python train.py --n_experts=48 --balance_bias=false --norm_eps=1e-06 --attn_scale=0.125 --parallel_block=true --init="normal" --init_std_down=0.0 --learning_rate=0.00291 --max_seq_len=768
Below are experts of layer 2 (counted from 0) of a mixture-of-experts language model. Rows are named router (the router's row for the expert) and show model dimensions 224-335. Each number is 128 + 32 x the weight over its row's rms, rounded and kept within 0 to 255.
After each expert's rows: "comes after" lists some tokens at least twice as common just before its tokens as in all text. This comes from a sample of Wikipedia text that the model never trained on. Tokens count by the router's weight.

# expert 23
router [108 185 149 138  58 127 102  93 149  86  81  89  94 108 153 138 137 147 126  93 142 159  98 107 192  81 202 102 153 182 130  56 113 115 132  98 189 124 124  92 157 108 140 114 132 177 229 190 151  95 148 157 152  97 104 124  93 153 105 125 138 138  86 132 138  89 107 136 133 146 154 130  68 111 126  86 176 114 100  74 158 119 114 211 109 114 155  99 134 139 112 186 190 172 135  87  89 135 135  99  70  66 140 110  97 119 177 147 143 157 101  94]
comes after: "\n", ")", "==", " Born", " Team", " Party"

# expert 38
router [153 137 167 168 163 151  76 113 136 117 178 117 100 104 157 138 164 186 150  78  94 144 109 112 156 134 166 136 154 167 178 108 133  85 178 141 149 113 104  91 173 114 111 149 118 136 158 151  92 174 160 137 115 109 124  85  92  94 103  92 138  98  90 126 164  82 106  87 124  86 147  79  97  77 193  87 167 111 109  93  93  81 121 122  80 150  84  93 157  92  86 181 135 132 165 152 123  77  94 111 132 177 142 151 171 130 131 152 180 133 114 109]
comes after: "\n", " |", " also", "History", " career", " life"

# expert 22
router [135 146 157 153 151 169  92 106 126 118 163 128 113 133 120 169 173 159 128 119  95 173  97  91 157 153 144 130 147 141 146 110  96  92 104 136 208 137 124 126 145 134 136 155  33 132 138 148 111 139 147 159 106 116 176  77 105  75  75 107 164  83  80  92 136  92 108  73 157  84 181  96 134 111 175  87 160  88  89 105 126 104  58 106 109 127 130 106 174 110 106 151 162 132 200 112 105 101 155 100 132 112 162 171 192 145 130 133 160 154  68 114]
comes after: " of", " in", " to", " at", " for", " on"

# expert 8
router [117 154 131 143 184 193 135 135 180 132 183 126 115 111 125 195 115 137  95 122  60  80 162 123 115  82 135 175 152 195 131 123 113  72 113 129 107 141 124 135 130 131 128 100  98 126 134 125 121 154 121  96 100 125 134 129 114 114  59  77 127 113  75 117 168 114 105 119 105  89 132 102 134  91 161 134 140  99 129  64 129 117 107 107 101 138 123  72 142 150 163 151 116 159 105 120 132 131  83  93 105 137 106 186 164 141 136 150 104 165  53  97]
comes after: ")", "0", "3", "4", "6", "%"

# expert 11
router [122 161 189 136 106 146  19 116 124  85 135 129 118 130 145 105 121 164 121 101 121 108  99  92 177 127 149 139 163 174 153  84 155  94 136 131 186 118 133  80 156  96 106  99 133 144 208 187 100 120 168 174 116 116 108  94  86  93 105 128 154 100  69  87 146  54 121 165 105 134 155 115  87  92 154 119 164  91  47 113 128  80 144 170 144 145 170 123 129 105 114 222 112 145 141 126 106  75 163 159  93 113 165 127 125 136 142 127 184 161  97  72]
comes after: "\n", " co", " non", " re", ">", " Al"

# expert 45
router [155 141 165 150 103 156  81 116 141 118 170  96 111 138 118 179 143 171 144  80 110 155  96 111 159 141 167 168 120 134 157  62 109  93 179 195 167 120 113 118 152  89  71 177 128  95 149 182  84 122 154 116 196 114 140 100 108  65 125 111 124 102  65 183 193 105 120  69 132 142 167 116 130  73 156 134 203  58  76 103 100 117 131 129  95 140 106 116 133 179 150 162 147 116 114 147 148 125 155 104 131 178  99 149 162 131 125 132 210 177  89 115]
comes after: " ", "9", "1", "2", "8", "7"

# expert 14
router [146 143 160 160 116 164  88 146 145 112 159 135 120 105 150 153 163 173 138 114 137 186  55 118 156 142 128 138 171 141 163 112 140 110 160 154 126 118 100  71 164  85 102 155 107 187 138 153 152 157 111 132  82 116 142  67 102 119 101 111 129 145 104  94 145  67  98  94 137  95 140  95  67  98 155 112 167 133 102 104  79  81 126 131  90 159  82 120 150 109  83 190 148 168 163 117 111 106 126  92 121 143 166 127 162 118 138 190 202 114  97  92]
comes after: "0", " ", "2", "9", "5", "–"

# expert 33
router [142 164 149 228 130 116 133 124 145 136 112 105 112 102 129 115 108 132 157  98  86 163 142  84 147  31 108 122 181 156 134 119 108  96 170 115 110 101  92  85 158  91 153  69 104 135 128 149 116 122 103 101 157  87 151 128 116 129 119 118 110 140  99  95 122  94  78 122 114 132 182 127  64  10 136  78 135  61  78 111  57 105 144 135 150 180 125 140 137 145 122 137 133 165 108 144 187  85 162 131  99 166 130 161 117  94 159 130 118  94 136 141]
comes after: " |", "\n", ".", ")", "|", "=="

# expert 42
router [154 139 156 175 130 155  86 113 152 114 166  95  85 106 156 164 153 184 154  84 106 185 115 110 178 129 164 131 153 126 177 113 114  98 176 143 170 124 101  98 174 111 119 165  87 147 148 170  86 135 137 143 123 113 141  89  96 111 107 107 128 117 100 118 151  90 104  93 126  93 165  89  97  88 167  84 173  84  84 113  73  81 121 117  93 148  94  91 165 105  91 172 144 159 162 149 118  57 117 108 125 170 158 137 154 127 152 152 179 128 115 112]
comes after: "\n", " |", ".", ")", "==", " ="